Experts of a small language model.
Experts: 256 experts in each of 11 layers, a sigmoid router.
Training: 512M tokens, 3909 steps.
Below are experts of layer 7 (counted from 0) of a mixture-of-experts language model. Rows are named up (a neuron's input weights, with its number) and show model dimensions 0-127. Each number is 128 + 24 x the weight over its row's rms, rounded and kept within 0 to 255.
Before each expert's rows: "gets" lists some tokens that make up at least twice as much of what it gets as of all text. This comes from a sample of Wikipedia text that the model never trained on. Tokens count by the router's weight.

# expert 38
gets: "de", "ka", "ke", "la", "wa", " se"
up0 [140 151 122 145 118 114 102 203 117 104 121 138 112 143  96 158 120 174 104 118 127 133 126 173 153  87 115 167 151 130 123 110  94 122 105 107 114 102 130 123 144 129 110 114 152 168 147 138 160 129  83 127 128 112 129 143 164 103 114  92 145 122 105  66 167 145 127 181 118 166 124 150 173 124 167 105 142 123  93 110 123 123  88 117  89  94 121 133 117 155 120 114 155 149 144 148 167 167 129 143 117 102 115 102 109 166 136 136 135 112 105 143 122 126 109 141 106  91 118 126  98 120 149 161 167 113 149 134]
up1 [136  90 170 123 126 105 104 134 123 123 115 129  94 159 135 146  99 100  98 153 159 121 129 134 134 176 118 131 109 150 128 149 141  87 107 136 109 161 120 124 141  85 100 100 136 151 121 104 108 127 109 168 157 148 121 152 141 136 131 146 110 162 142  85 119 135 126 147 134 161 130 117 124 158  82 138 159  95 104 116  94 134  98 125 137 128 135 104 151 160 146 107 116 108  98 111 156 187  79  97 155 112 130 109 115 132 130 132 119 114 106 106 123 139 133  95  98 107 138 200 126 120 115 160 129 192 116 188]

# expert 68
gets: "ar", " was", "ter", "r", "ary", " were"
up0 [138 165 115 145 112 114 126 178 116 106 132 149 105 135 128 207 120 149 113 124 105 133 116 161 157 138 119 116 117 142 121 157 110 101 122 128  94 180 143 116 113 138 127 140 198 150 110 142 140 141 140 113 143 131 154 129 130 109  87 101 113 103  93  88  99 141 114 116 115 151 120 145  92 104 115  91  90 110 120 149 133 152 139 117 136 101 134 120 137 125 132 119 177 133 138 133 146 160 165  81 121 142 181  52 134 122 149 146 115 141 115 135 127 142 119 130 148 100 124 119 125  73  87 133 108 125 128 172]
up1 [141 151 137 146 100 117 112 119 110 151 150 152 159 111 121 122 135 118 152 127 105 150 126 144 125 131 153 115 127 123 131 157 129  66 136 110 114 166 121 122 126  78 137 101 136 107  97 115 152 111  99 152 135 157 126 118 104 134 151 136 165 193  92 156 106 111 116 161 149 172 169 159 123 128 112 124 129 147 146 149  91 114 167 155 139  83 140 137 136 150 107 152  62 115  94 131 148 157  98 118 126 106 114  86 112 120  99 141 148 108 123 133 136 143  80 178  86 104 103 129 139 131 160  82  99 116 130 105]

# expert 229
gets: "%", "il", "ol", "l", "ci", "A"
up0 [191 113 154 113 138 138 139 127  85 115 147 113 136  87 149 116  76 108  98 126 123 149 134 100 113 128 145 126 138 162 123 115 141 136 118  98 169 124  92 103  83 101 143 115 133 144 114 137  95 123 119 149 114 146 127 111 174 142 126 171 138  84 141 120 123 114 127 143 107  84 126 120 178  76 168 106 152 117 176  96 168 168  89 123 148 127  83 106 138 145 182 116 113 107 134 160 111 157 104 113 135 109 117 147 124 116 160 110 120 132 116 132 153 143 121 121 146 119 129 167 106 158 130 121 172 138 160 126]
up1 [166 157  78 104 127  86 142 126  86 144 160  92 124 116 110 120 121 104  88 134 158  92 123 120 126 134 148 137 150 125 102 133 132 147 172 126 131 157 137 106 113 115 165 107 131 114 104 155 110 126 148 121 145 116 175 117 112  99 134 120 103 147 131 142 118 154  88 147 108 104  96 143  90 177 126 135  65 108 116 117 132 149 148  99 168 124 135 124 118 137 135 105 110 107 103 139 177 160 120 145 180 114  93 154 146 168 125  99 122 169  59 174 127 140 143 127 128 110 150 123 140 107 121 115 113 120 111 142]

# expert 6
gets: ".", ").", "\"", "”", " while"
up0 [173  88 124 139 153 137 129 112 154 114 115 138 101 117 101 126 143 124 118 107 151 111 131 148 133 164 119 127 148 131 160  98 125 106 139 140 115 133  97 140 140 124 104 164 186 102  90 110 123 119 106 132 120 119 134 136 175 129 125  68 144 117 141 134 123  98  98 128 112 139 151 130  95 120  96  50 149 100 114 128 165  94 131 125 118 143 140 166 144 149 146 169 108 150 182 133 152 132 142 111 109 146 124 171  92 145 145 104 162 103 111 145 137 135 120  93  82 132 147 161 188 115 108 169 143 123 108 138]
up1 [ 80 106 172 138 126 101 120 128 141 167 148 145 103 111 128 116 117 122 132  77 111 156 118 129 108 114  87  96 133 119 114  99 145 133 134 102 171 110 101 118 157  75 126 146 137 142 121 117 149 143 105 140 141 142 114 122 144 116 148 127 157 164 104 164 179 135 147 137 108  78  97  78 130 135 102 126 133 105 119 136 111 108 137 143 129 122 150 112 135 147 135 133  96 120 168 126  65 197  84 154 115 154 121 135 111  97 167 129 126 156 141  97 115 129 144 139 155 107 134 141 188 127 152 116 123 160 103 149]

# expert 26
gets: "s", "p", "cent", " century", "S", "}"
up0 [191 111 147  96 132 102 128 142 111 154 121  91  69 161 145 108 159 139 124 107 112 104 145 134 108 126  91 185 130 141 132 181 136 171  88 112 138 120 141 100 120 104  72  94 149 163 120 121 122 151 111 113 124 145 123 103 146 110 154 122 186 143 150 182 115 144 147 139 107 157 130 152 128 127 179 128 112 103 142 140 158 100 124 131 131 162 100 104 108 137 125 101 132 141 120 105 137 109 117 146 127 133 110 155 136  93 135 100 124 157 123 147 128  81 142 120 148  82  96 139 130 163 120  99 126 129 146 116]
up1 [111 162 110 112 112  90 138 175 120 141 120 138  68 128  93 140 151 129 120 159 132  88 109 174  64 149 132 111 121 157 112 150 130 121 142 119 136  96 119 122 118 119 138 130 147 141 126 122 108 127 121  97 150 121 130 128 191  99  99 119 116 153 110 141 144 110 138 110 105 161 136 145 112 149 119  97 112 137 136 114 131 126 139 169  75 155 184 121 179 101 152 131 114 134 135 170 111 153 121  78 136 141 126 123 117 168 138 111 100 154  79 149 144 112 155 116 123 116 156 116 140 121 125 176 183 139 150 143]

# expert 41
gets: "na", "da", "a", " se", "ka", "wi"
up0 [ 67 155  88  93 130 135 141 142 140 120 147 129 149 128 110 117 143 128 139 142 114 131 125 125 152 159 144 125 158 155 127 154 143 119 107 156 102 103 127 142 166 169 140 191 140 115 129 108 131 125  81 115 157 176 164 133 157 179 133  97  93  83 110 139 198 126 162 142  94  99  89 148 141  95 148 142 138 141 132 133 125 140 123 138 121 122 132 101 138  97  96 115 113  79 153 139 114 124 131 131 109  95 149 133 142  77 133 137 119 139  89 130 151 142 112 145 170  84 116 107 116 163 131 128 124 122  98 144]
up1 [112 123 115 129 167 120 144 124  87 119 138 138 120 127 157 127 125 146 102 107 149 163 146  99 122 109 148 159 157 139 150 108 120 114  90 160 118 100 166 115 159 105 101 118 157 166 103 122  82 161 102 128 139 175 147 117 120  95 151 109 166 126 141 122 102 125 102 139 115 137 130 147 171  95 154 171 109  71 125 110 128  93 100  94 146 124 112 144 117  81 108 161 123 177 160  92 124 137 144 124 123 131 132 177 127 132 121 178  89 131 154 145 112 133 139 130 183 118 108 152 160 103 122  96 115 127 137 126]

# expert 217
gets: "th", "ch", "ity", " school", "ff", " M"
up0 [122  83 120 116 125 107 140 143 146 142 148  81 110  94 133  97 130 113 119 130 143 113 158 155 158  78 133 144 108 153 118 134 105 116  87 129  70 113  98 164 139 180 135 139 136 127 128 123 123 116  98 156  79 134 121 112 144 122 147  68 129 146 123 152 126 172  99 116 152 142 128 112 114 123 154 108 178 107 108  94 153 155 148 170 107 155 150 112 120 112 115 157 117 148 139 139  96 112 175 132 152 125  99 122 125 158 131 117 134 167 129 167 130 192 103 146 138 146 116 113 114 168 143 104 155 125 157 103]
up1 [124 107 138  71 148 111 125 141 165 117 160 168 162 128 135 141 132 138 120 182 158 136 112 100 152 131 124 139 157 152  86 105 103  99 117 155  51 164 130  88 119 137 145 146  93 193 131 130 102 117 133 149 102 130 117 137 140 132 108 124 146 169 100 167 128 114 131 110 107 142 169  88 118 120 101 141 137  90 161  91 124  71 131 119 145 149 138 109 142 119 142 135 108 108 137 143 105 129 156 144 149 103 141 115 169 121 161 149 101 154 133 121 127 108 132 103 127 104 153 131  87 136 104 116 144 152 136 155]

# expert 117
gets: "a", "i", "ia", "ina", "o", "u"
up0 [112 132 159 101 124 131 159 136  98 135  83  85 121 111 115 133 109  94 106 123  96  89  97  90 131 140 133 108 136  98 134 137 111  87 131 105 107 116 179 174 163 139 146 129 129 133 161 146 121 106 169 138 133 163 147 140 118 144 159  98 107 152 120 148 142 162 115 176 121 125 134 173  84 136 118 102 152 117 114 119 150 101 135 135 146 108 110 140 129 145 129 166 123  91 165  98 174 142 147 115  94 165 112 105 106 166 189 115 104 137 125 167 117 135 132 171  89 122  87 132 133 111 142 135 111 112 121 129]
up1 [153 113 175  89 118  80  88 230 138 147 135 130 108 137 142 178 109 114 122 140 120 160  86 128  91 115 167 154 118 117 118 103 120  96 154 151 139 114 112 109 124 129 131 128 152  88 110 118 135 126  98 128 103 104 117 129 124 133 109 142 125 118 100 100 112 121 122 160 165 145 119 156 116 171  98 129 118 105 125 153 151 114 113  94 109 173 135  91 129 148 160 113 112 106 136 127 124 145 112 124 150 134 176  98 140 140 162 111 113 166 127 118 149 127 129 148 121 124 158 130 145 161 119  74 113 155 108 152]

# expert 104
gets: "-", "\n", "fe", "|", "mi", "st"
up0 [116 133  93 113 120 136 136 129 135 139 135  88 118 140 137  94 112 117 136 172 113 111 159 124 137  98  95  99 127 118 159 137 149 106  92 113 107 133 133 118 177 151 112 170 124 107 160 168 123 128 108 128 113 132 165 144 104 133  78 157 149 116 160 129 152 106 122 103 141 180 170 137 172  99 148 141 128 132 132 120 129 112 130 185 154 142 106 124 158 142 120 139 157 140 189 140 128 149 139  81 117  75  98 147 121 134 129 160 118 100 144 184 126  87 132 126 133 111 119  83 101 106 121  96 118 107  98 148]
up1 [142 117 112 138 111 146 137 170 122 135 138 116 131 152 100 148  86 129 150 135 126 133 101 178 101 171 164 119 117 134 145  98 134  79 119 155 151 157 124 145  76 162 157 167 138 161 129 131 115 127 114 131 106 118 168 115 131 115 100 153 120 123 141 127 145 124 125 111 169 143 118 145 158 113 104 112 128 117 126  73 106  68  94 125 160 133 158 170 123 130 138 180 108 106 151 139 108 108 114 145  85 125  81 126 148 144 128  94 110 123  89 113 114 148 135 130 114 139 166 120 145 126  97 102  63 116 147 163]

# expert 238
gets: "ver", "ra", " over", " Ra", "ea", "am"
up0 [131  82 155 135  84 158 109 117 150 148 137 129 114 159 190 134 118 111 118 124 117 135  81 107 129  86 114 147 114 171  98 141  92 113 136 135 180 129 129 106 148 132 100 148 123 117 139 146 122 102 122 107 136 163 122 114  96 135 129 125 100 148 110 111 137 134 123 158 107 138 100 110 133 166 118 124 145 121 161 130 131 101 149 146 165 134 132 129 135  64 163 156 125 109 112 139 146 126  89 101 140 122  86 140 133 126  81 135  72 129 135 148 129 133 190 130 150  93 147 146 101  91 131 126 154 146 162 188]
up1 [115 103 124 142 128 139 175  95 126 121 133 110  98 145 131 143 120 133  96 174 165 149  90 125 145 136 131  93 145 123 111 184  91 119 149 120 164 132 127 114 140 112 180 137 146 151 103 132 126 136 107 120 119 145  68  79 163 177 128  94 167 107 104 161 123 144 101 138 102 126 133 147 137 152  91 174 116 130 116 116 128 133 121 130 124 154 117 126  75 164 160  99 141 130 156  91 154 142 146  91 128 157 116 129 130  81  79 125 153 118 144 132 153 141 133  97 137 109 148 166 141 128 143 146 114 154  98 148]

# expert 185
gets: "ed", " |", " 19", "at", "ph", "ri"
up0 [129  78 135 104 110 104 146 108 115 104 134 132 155 106 107 131 114 112 148 120  84  87  86 148 121 138  82 101 162 140  75 123 102 146  99 108 166 129 139 143 152 151 105 134 112 102 107 155 118 126 122 110 126 116  94 134 153 113 169 136 152 157  79 119 135 125 117 102 120 126 131 121 129 154 173 132 163 126 142 166 122 111 162  97 134 121 179 129 143 141 112 106 127 158 120 114 169 133 110 135 147 103  84 113 134 165 150 117  99 137  92 112 124 172 151 175 161 126 138 147 157 126 154 107 114  64 115 142]
up1 [125 160 139 156 153  80  93  91 131 139 139 135 134 120 133 142 115  96 111 126 138 143 134 108  99 159  94 121  58 138 169 149 121 127 126  91  98 192 116  97 156 142 163 124 129  95 123  93 106 156 155 139 101 125 161 117 131 117 134 102 142 123 154 138 133 127 117 127 124 145 136 132 123 155 183 147 144 123 117 154 158  78 102 124 142 140 133  96  71 144 170 157 125  87 163 125 117 103  96 119 141 150  81 140 108 152 114  92 145 123 142 173 116 169 110 120 107 153 113 135 133 126 142 136  98 110 118 138]

# expert 55
gets: "s", "es", " ex", "ies", "ities", " su"
up0 [104 130 123  94 115 145 125 121 142 143 130 115 135 144 133 103 184 117 144 165 147 135  62 103 152  99 116 121 124 113  97 138 151 101 104  96 132 135 141 123 175 135 118 113 121 120 145 149 145 119  79 109 125 156  86 153 137 125 112 142 121 138 121 133 128 133 134 105 147 154 127 158  97 125 172 119 134  88 106 125 134 100 123 156 100 128 134 150 148 104 125 145  91 125 175 119 107 132 114 111 121 137  67 127 163  86 131 176 140 119  96 159 130 149  58 102 162  97 124 139 104 124 107 132 169 143 191 110]
up1 [127 129  92 100 120 148 136 126 133 160 106 106 105 146  70 130 118 169  93 113 102 123 125 116 136 136 138 118 106 147 130 147 117 118  96 115 122 108 141 119 167 151 170 166 104  88  90  99  89 154 149 155 143 124 125 138 156 153 152 143 119 116  86 132 105 126 133 130 132 133 145 100 150 108 130 148 158 103 107 129 109 148 100 154 175 135 130 152 146  86 146 201 140 119 126 110 111  99 146 138 126 149  88  97 167 142 137 127  88 148 133  98 139 181 117 123 165 161  81 151 114 123 113 128  85 149 136 149]

# expert 252
gets: "A", "O", "C", "P", "I", "E"
up0 [170 172 120 104 101 160  70 172 141 134 164 152 122 127 156 153  97 148 108 131 117 116 119 100 195 135 142 115 103 105 136 114 133  95 141 116  98 134 146 121 129 121 127 152 158 154 118 163  98 118 110 131  66 139 141 144  94 113 156 120 149 150 129 105 155 122 147 127 125 159  94 103 100 174  97  97 136 129 113 144 142 137 110 159 137 149 142 105 129  94 152 105  97 143 122 123 100 136  91 119 131 160 120 111 113 112 137 101 121 158  74 141 141 107 172 135 152 135 131 145 114 175 115 104 101 135 137  86]
up1 [ 94  96 143 114 180 125  69 141 117 113 110  76 120 143 132 132  98  82 125 162 132 148 151 127 144 103 135 159 110 144  95 159 116 108 135 113 120 145 124 136 152 147 117 151 132 101 128  96 133 132 112 125 136 126  94 128 145 137  88 156 151  85 138 137 130 111 121 146 146 101 142  80 144 114 146 137  75 112 135 161 146 125 156 137 129 198 142 100 128 124 143 170  82 154 144 112 104 158 124 109 121 170 156 131 150 128 117 131 120 129 139 172 157 107 110 130  90  88 100 108 113 158 125 142  89 155 162 108]

# expert 208
gets: " E", "th", " T", " C", "in", " B"
up0 [137 114 124  88 135 146 143 148 104 118 120  93 122 184 110  97 102 123 123 135 155  55  91 132 162 108  99 157 165 122 155 149 159 126 159  96 106 131 137 102 121 153 174 123 129  97 150 161 129 182 139 157 137 147 139 149 129 150 118 180 145 107 121  98 133 123 128 143 117 140 125 101 118  91 124 125 132  81 173 125 143 114 138 154 149 122 137 115 186 175 158 129 102 133 104 123 164 135 121 118 121 127 125 118  80 123 127 131 109 127 138 115 135 130 158 132 130 148 174 151  98 143 112  65 128 123 122 136]
up1 [136 104 109 111 119 135  95 142 153  85 127 126 162 144  78 114 115 128 161  89 162 143 113 143 137  99 132 122 140 132 115 146 184 130 116 124 115  99  99 154 137 140 153 118 138 148 114 129 174 132  95 134 114 124 114 159 110 126 157 134 108 151 100 117 143 133 108 107 178 115 175 110 119 188 152 108 128 113 140  96 146 185 119 130 148 139 151  94 106 137 130  86 134 132  85 137 108 112 148 118 113 139 105  79 122 153 182 149  77 137 113 120 129 158 106 122 106 149 113 174 115  84 138 154 108 138 156 118]

# expert 176
gets: "x", "le", "t", "dge", "dy", "w"
up0 [145 125 109 138 134 102 108 165 122  76 127 134 115 142 159 104 119 156 114 136 125 139 104 137 149 135  75 135 129 162 150 148 135  90 140 112 124 148 133 147 132  85 182 143  95 128 107 129  87 119 144 118 114 129 141 120 114 132 167  72 111 122 109  72 129 116 131 165 110 148 148 164  91 147 155 108 153  78 153 109 154 105 114 132 152 186 144 118 134 126 124 133  95 122 142 137 148 156 142  83 121 113 145 144 134 137 156 159 115  90 114 128  63 104 131 116 177 131 155 106 116 119 167 162 142 117 112 130]
up1 [131 114 104 125  90 134  97 131 102 110 206 106 131 103 140 123 148 162 169 127 111  99  94 142 127 129 110 138 141 157 135 126 142 107 137 123 105 116 143 109 129 132 151 167 139 155  71 111 103 104  96 141 182 141 113 159  91 120 202 117 131 114 131 151 126 135 116 121 132 145 128 155 153 106 146 102  82 122 147  96 166 122 101 131 104 153 109 124 124 150 159 111 175 134 108 110 152 131 153 166  76 123 137 133 150 126  99 138 117 114 147 133 109 140  97  96 117  98 155 134 123  91 138 151 139 102 103 164]

# expert 253
gets: "ra", " Ra", "la", "ran", "a", "ri"
up0 [112  95 141 106 105 122  99 169 125 163 141 102 128 135 113 103 124 126 163 139 112 123 132 167 111 103 101 158 125 136 145 121 138 110 137 107 154 154 104 130 169 124 103  95 148 151 111 119 138 109 132 117  79 103 116 137 115 134 101 111  85 118 152 161 107 119 126 101 105 146 114 144 160 164  90  95 150 162 138 153 120 162  69 137 206 196 101 155 138 146 132  93 121 126 149 145 117 148 141 137 131 141 113 110  76  97 121 119 142 105 146 131 137 143  83 147  75 130 114 109 122 125 153 148 127 109 143 120]
up1 [105 128 144 146 156 132 115 140  94  82 121 127 128 130 125 123 143 123 129 135 162 154  71 124 120 181 107  67 100 160 171 142 124 124 137 104  97 173 148 153 116 128 137 124 200 140 142 174  97 178 128 156 110 133 140 123 114 125 152 112 118 136 150 137 159 118 117 118 162 165  93 103 115 137 133 128 139 110 152 182 115 125 114 155  95 128  98 142  88 119 159 112  99 115 128 130 160 118 122 129 125 135  85 107  89 123 129 120 103 122 132 145 123 109 128 135 159 155 127 123 110 130  81 128 127  62 143 150]

# expert 192
gets: "th", " B", " T", "f", " F", "B"
up0 [103 110 137 131 117  81 148 189 147 102 135 163 127 117 156 119 135 147 152 138 173 122  94 160 120 159 143  92 126 124  92 134  77 132 128 144 170 119 142 136 133 141 131  96 119  66 152 170 115 117 111 116 104 160 151 118 152 150 146  99 150 105 123 149 173 135 128 100  99 123 122 125  98 146 139  99 103 118 141 138 109  99 105 151 126 147 124 162 126 115 123 136 118  86 138 158 138 111 115 109 126 146 130 109 115 105 149 119 110 101 104  75  96 128 188 177  97 122 104 102 133 144 125  91 155  87 145 121]
up1 [118 167 137 128 139 121 118 102 111 149 140 128 127 129  89 110 144 121 102 109 130 123 136 112 151  97 110 142 162 147 137  93 161  92 112 169 129  91 102 169 169 118  79 100  99 121 128 125  99 129 135 117 141 158 116 159 102 116 155  91 116 120 106  96 111 166 125 139 111 121 132 153 151 122 139  98 103 163 126 130 121 161 124 124  90 155 159  91 132 141  96 141  95 127 153 119 108 145 116 179 124 196  91 144 137 130  93  85 111 142 120  85 140 126 164 163 101 123 106 134 122 130 192 132 121 141 153 149]